Below are experts of layer 2 (counted from 0) of a mixture-of-experts language model. Rows are named up (a neuron's input weights, with its number), down (a neuron's output weights, with its number) and show model dimensions 256-319. Each number is 128 + 24 x the weight over its row's rms, rounded and kept within 0 to 255. Numbers have three digits each.
Before each expert's rows: "comes before" lists some tokens at least twice as common just after its tokens as in all text. This comes from a sample of Wikipedia text that the model never trained on. Tokens count by the router's weight.

# expert 51
comes before: "| ", "|", ".", ",", "–", "; "
up0:137143140115079105144147126152107120148124140129141160146118126122107144102135114130168133151135123121117146124098145153125121112108103100124138134183103130132126136119124130128174144125085122
down0:106134142101129122083104104087172112096101162106121128179170128120109120203071122108131122130177156128100136141159146120104131114125137115079132167110131155175122152127127106116177178145168120
up1:118128151117096162131144089119130160134149110138079174092167095161143108127141165119121095110099158179089135158110117138118148108120106116154145123144118117143146081114115182116160122157164161
down1:087193110148155152129074140121131109131139147088125144121145140093116164153150126150137111125008116097124137142130178132102134138148139090127122178124084153119118130197141141166164095114096107
up2:111143136106132175174150150104112164145141113166102124120154118153143111121093150107149145147121114163115143145163058135152145133149155112157140169135154107121148114144142153136104077142128130
down2:141128155167109125151115101130144133151119118121138095150151132147094136105133146119100086131094111119111109187160096147125139122131148128124122134136119117146147091147107121134121113086167113
up3:173146120142191135156143126170128127099132127152154104131112110134132083108139164115130072144129146105099143138140098125110148089122117132163121134133111124123131127104070121140149128108145141
down3:139123145129113158143114141162133130143147134133144111085166122101095106130187127093125109170106134131144122130132160154110147124175093098121160166134118157131146096126129124125112097120107144
up4:153133179121113155116148072068122127097150148110107120126125137141132116151141143131145152143146062130194110116159115130127119126089136084134150142100126124140142097126147095062117142160116165
down4:127138090147146142096172132131099163132115134158129141143140169113128113147142099108154124114141134147105138130140114152092093110131152119164169161111100108144174124123154117147178095155133151
up5:144135065094137098160095122114100089115138184085094167069138157144157141159143162105128116168124156164138128109113141144110135101148109139121104142170137154173133117086144100160129149088131130
down5:156126095132120140125131145141145100154155087125172119173085139110083092122112112136121118129085139120134079146151153103140113094102145128134080165139150151119110163104162142137128154112110132
up6:156154142123086087165081131141129120143151112147139101129157137121117122132149131130168108158108095103122098163123175134128128139118087142139144095143129135118162122116133114118168102122175142
down6:159113129144184128079133166095136138113157152135133109151085157076129126159106109118132175140149137120119116113118069138134088105134133125102138092158135161096158205117132124146137125165121133

# expert 60
comes before: "| ", "|", "and ", "(", "– ", "/ "
up0:154122117130146133119131119159114131127098093166112134138122120130124101128164172137111105128133110129162110104100142103119106115136119172106135180149139117124133141132131127106179150076116126
down0:097127126169118125114179169099140107152152141090115123155128127133107132135118132134142155150162132118095103116134093115125133156119116085189151147159125131124124101131134122123119093140160169
up1:129115126137104110128110167101127103171148136111060133085120083133120115147124136089127129113143131140148091096093122166153106101086108100115118140159146155104126127159147109097112106115111106
down1:166177148145108150172162118157126144109103144112157108134123192167154127144162152141148104161080141098097153123162106101115156094154131129128171125122153120134106124128117136139188138130148132
up2:113125123135129129118151132136105106124132170124123138133112134149082112137120112121115146157137116126101159120115088150138140107098113142095169099139145102160139089122111179179129099118107139
down2:175165167141114124118125134149133091148179141124144116152102093149146152126121112062118120126086123109112132124173120120132122110122119087118157091084110092092108164134126109151168166101102142
up3:135152153132186168129092139107114133142129130135110146119151160161101128114089127128134125138135145131147088160075128157088093122132146125137102100103087105132129117135147133097170126128175114
down3:099126107106148099117139134127112094110091075137136104111118170150149136110163125139151124114026098105128114114144132123092163148130120098116166155153158170140153150179119092135118125130107161
up4:130118125152120134164149113130145084146103090140115111077134141119123140099172121124095133098126156139130159125155146132121124117173126101162120140135160082156115133130131183146129119151136087
down4:166166130111155121126095161121114131128113100162148161169089115121119115095108117121129152149123134083107126123133135145154177121088113126093084146126115179055140114134113106074145156116148102
up5:094115105103146170176114116138081144100150086134104123191113117138145123137121104109129144129127096131092137096168120112154102081091172089177113116149096150115126139138122139156117145072095127
down5:131140185113162127104149127084163116155101140091104183117137115098133136131155105123127140124119101109135087174121147152138155155127091107154151159127166111154103113127163084120111111155189116
up6:200162132138134079148147131140186160139122109146175156115123152153101167139148144091160140142140148137143114171104164104161151132114139187139095110137159148107096137179171121073109115137116108
down6:094099123128063183145103096127050112116154088116131091149141177103078080112147140173129114157107167123126118115157126169133134132144104124120167158112182151116109124085135104149146112139106117

# expert 14
comes before: "of ", "and ", "in ", "(", "|", "was "
up0:165146114149098110117126124135080103129117143149132166114144130112144123159097139108114091118128127143093115156117108099110145133100174150152107112099126108089103165162114144137123080140141169
down0:145163152169119118126085156092170115144095129109170080118155121123082137120126177143098110112117120104144140133148146160130095100150149123126096140127141105125145139122102101105114107136155138
up1:149142140110087108168098121084100100120115084100114125166097087103143152146127155149121160149151105131120134100113155169135146092099114136104190048127140102125098140105156143126153122134107157
down1:125105098136104148132138132136127128182122128119144137151118130101136115109146102163157127136108124132166131135134129140119162112108170140141134140112125132132128121126121127136141132134154128
up2:151141167134147148103124118101174144109166170132112097084142168116115160115116160123130139109124189124127089134153136133148141156115130113142129106095110118113169119144172093086114111143162143
down2:143123123092148082143103126118146104101075064135117159165154136162123151179133108167106126104080123167135166139144141120098132083163149110122093133174125124108180106110141176129076124137103124
up3:137116115104094090161153125127112110134133142095106163086103132159129127087101130134131108115148144166100086134167138158145151147138103132140113150107124095112089152136125124118149149088095171
down3:163162138118150150097124127130173154167119124117076156103055139143149117124109176125130102146145148142131111141140132140135103147157116152106124119115112128133107133121132104137134123115165114
up4:125146143119087107110089104107091148092098127120094145125136130145120141127113131146105162131128152141145109125119136144133156135093167135122136139129139141111178124099123104120078127137143087
down4:147152137106132124120118192159126095125149173108172120113110103089166105135106141114159108100174127128108161086119145127100113160122128116162116130110175113139143143102163103165167155146154116
up5:161131149127118129162122084138123127134133131102120126127105169157138103111087129141096116143118129099114123127122142087117107167156121130149120094111104113119086119109088146132131097129122113
down5:108079147140115101091110095153139200136122092147115107150117194167092129138110124119125117150148072146157112181140120151132106167158126137135117171140113129183143094175144141133132130130157099
up6:136137134121142176164170143159120130141140118109158115135133142134116114146135118153084139156148154121101126125154152100144092186098152130108120122106129120101089158140112124111114148090115135
down6:104173127129060155228130108114128110118139131117120139115112128157114159160131148094161151113180076120138109128151158133120111141105147075128111119127146118121149142156153117105149112145126125

# expert 62
comes before: "| ", "|", "; ", "—; ", "tick", "N "
up0:120139129127093117122084129149123120131122145107106148153148158092130147150121130101085116137142105160087101119118129106106147123099113170137122138115146161127130104151137121100091156162118100
down0:109143152121148151051117119161141149113131097093121122150118145126152171137140156122143165115052130144100183092154070138125086126108098136111102115132111119140118123087137143133130153077135140
up1:132140147129112097146137131124139102111101132110180131126154148111141100110136134115124090118063142162135080095106126133129130122103153159121128127151110164129159100111113126139116159142105150
down1:118112153078154145129093188150116103142150166164110112154127138055144122119151118156154127138153141141099185128071109096086163129106077139061085131115090176126089159134131116115133163106109125
up2:142123156130195112118127120150112129127109079130115115093162168111090120148131106107164099125127138131132116088144154107132118136105105125127134092130099143144106119139118135171120154155116112
down2:150129111135126106186134149134140155126112116117157111153147137145103146139150154191104101100123144114143115128122092145132124113102094107133110116141177139178099118125077147140114115104127113
up3:140085108126113116087133099124143148081113175150128187117129142116143101139146127157152115125128140133150163095118098108095099118099187116096073083158084136101091149153107146103084126097084111
down3:134125102160109155100121130149118127118141103126153154109165130070126102148147162118170137103073100115092153081103176152101149121076097140110160153123115097161154152095120152141160101139162166
up4:148164116139133118105134133121133093173163158131089103126108087157165135132100138129102136121184095087128158114136131114121093101174112094139149120137109143158168119126100099129145133149124112
down4:119168150106142116131125151118101173184069169167159128122128162141092126107128152136103100108111107107137103137135110111145150140111092117127114152133143147101141164124109171146155140098107083
up5:116117162090112117142101087158134140109104118127140083100131137142137130161176118078118146143165138155111117159146078113114098129084125099097106169096117118140124121130136166089150107104131115
down5:126106089143152112144111102144136092146093137149120139112126084167111156167115126111093132125145151175100182098138111131111181161132092158099133144151094147111148168092081132102129115120145103
up6:182159150129140109146103087095120130119152154092135129162168159176084126155101154109151143132100117079104114100114114133157078110074148147137110128171079128103155128126137139102111117115125169
down6:099143155111164153136106100161127116111106133149133108168106151114153099132057102190126158113190162126126130142161076108135165104148114131147138124163126111095132061138083149094123123157123117

# expert 55
comes before: "| ", "|", "(", "/ ", "—; ", "– "
up0:139146147119133132124134119134056129128139157160101135115119138103096147095125071150158142120190083130137086119085113152113129124116153119105135126098156109138136162091162137150142167153179120
down0:120133119148130107105109118090176149083135192101143146138093129099139120118117147111146137120066123123120171122120097096149101095134073109133099151116078156190095099176091112140098136117150126
up1:113118140121121142145156113135119074124127120145144171118121113150141143121092167121137091104126143124107114121142123132101087141159172110125151101156139129133120100125125142113105111118139141
down1:134115127142137099136111087123107093117118093154182104152140100056101112174135113103141116111109138156141139131131132133064175122120130115121124110151131147108164080149139117110124148128151145
up2:144095111127079138084091108099114088084104135126103152143135084127113124078119115107154116143170093088194099120106083120114120137122120156119161145124111151159133152170114088122102174133107101
down2:145127105097163150106082141136139143106102114129121147153122105097099145110094083113096158111125136158132137100164137120136127179080117118118094152125092114131101096128141150136139136124158105
up3:147140153126098169153144156126121113123113110164160125110135093136115165143131143155099140180089106124094089121073128150132124128090114127131116126125115114152128132068108129130090089122174171
down3:129120096092165120137123107153143129124137123121125126171105121098172113105157143128142127126181136106129132106153091147142158140109109176118121137132176141131140154178130090163098131144116120
up4:086135123129121160150153082102110157126127136164129096123140119126151124150098165116097111144109138126161164122105160108145136143097138149175124102130120149120159110130122088090106131131109174
down4:112155121090107147154149154110112129134099156072139106157124133109097085100145149153166159153161163118157097147102094103138162147117117156138147133072129139113112123099141113152134106164143103
up5:111148131143158140116145123102129122069114147134118083168130138135140115096141129115092100170091140126144136098108080142118129124096144134165131079075154108104100097107138128069166136128155137
down5:103120083094082108109105113158106113122151066109136120155137121141141096118150129171121135137156105126145131141140160168104086115140156103147141127101106121118130144148097110173098115132101114
up6:114095154122101109115142117184115141140132141139151089111102111095132111131163125128119112120127094144106101162125072113139149121191126154165153083123136125093149110078098142136126146129122117
down6:116133147164108104130142137114141140135127135160129079090135127113109163176121135137135124097158134122128131163117132141163132156154127143174104137135099100108119153145150139136120113104100111

# expert 17
comes before: "of ", "| ", "and ", "(", "in ", "|"
up0:080121108145114114118156102133111092137159101137124156120108144117123146125158149148151122130162113182144171164129136147152122123093138107106128145161110160107112129088138106121135088157106113
down0:154139126139149103130092128143125095133117142136095108126166084180163154127110123121130110160131137125124119124167102138137154145115124080103149150140149129118126128177121155133151128157108145
up1:111114126112123117140132138134151163131171127102145143126101140102172099094090162133176089140119106126124134157130098107156130140126105154157103117099144100140139094141113114095177095088113109
down1:111141086152146142082159137117136115126104152142157102101149146153095126133150106072116117102059080106092126110123155143136109156132117145156145165103138129180171087130097100121089160160118166
up2:148175104106138144128156132103139117138127160146129145113134121088163096125100089135090095135074105173135130126091114154118119132131145091165167125164158136145151125153118117095125123133140093
down2:119098090112142120118079050115128093158130095144126177071119113140154150124135136126172124135095131090138123155148119100134130158115100135096105107112126117107095142117152094143107157110117106
up3:160094108102136102133109174116134138137124125175156136138151159147102103125111110116096138145063105157152116129144146137095119174158128155117125182118122145151089119160122124127156130139083102
down3:117158139133131097112122122109132113159107132082127130131133134123142159085149117142148114088071119070155149108077094138168100127107110113124114107091136115131140139154113131110121126176149155
up4:113133131166125116155151139135161167145135165106122164118114129132151077109165161097197139126137123102138125110167142112172132108141124083091180133148101103141138108116120113117150091126132122
down4:141192149135168133160119120089086133158133138174118114104092141137111142182113121096096089148148110158137138133143128110153143186120167103112125149106072115117111111137145198138100141091132124
up5:158115104099094171113145117131118089141153137164106134178133151116175148100105147144092114150147115129099108114143100103139146119126124116148102165151153168165147080113090140138112099130109143
down5:139101170134116169106110130113159109108125096161142113181131137130156152103120115145109070128200121138149106081101107123162145109117116116151163122146162154141128098143127115163153149116101127
up6:142127129167138125138159140113122159119111153124124133127178138110114100109170123134119120114086142104134066145125120104128110150134144120113141124131163108078130128085140128080136113130116086
down6:145163157088149114084099150111124096131131140141124142129109122087158159139122102119126120121062096110108166120126140141132097129124136115118101091128106089165104131189132121142100137100142173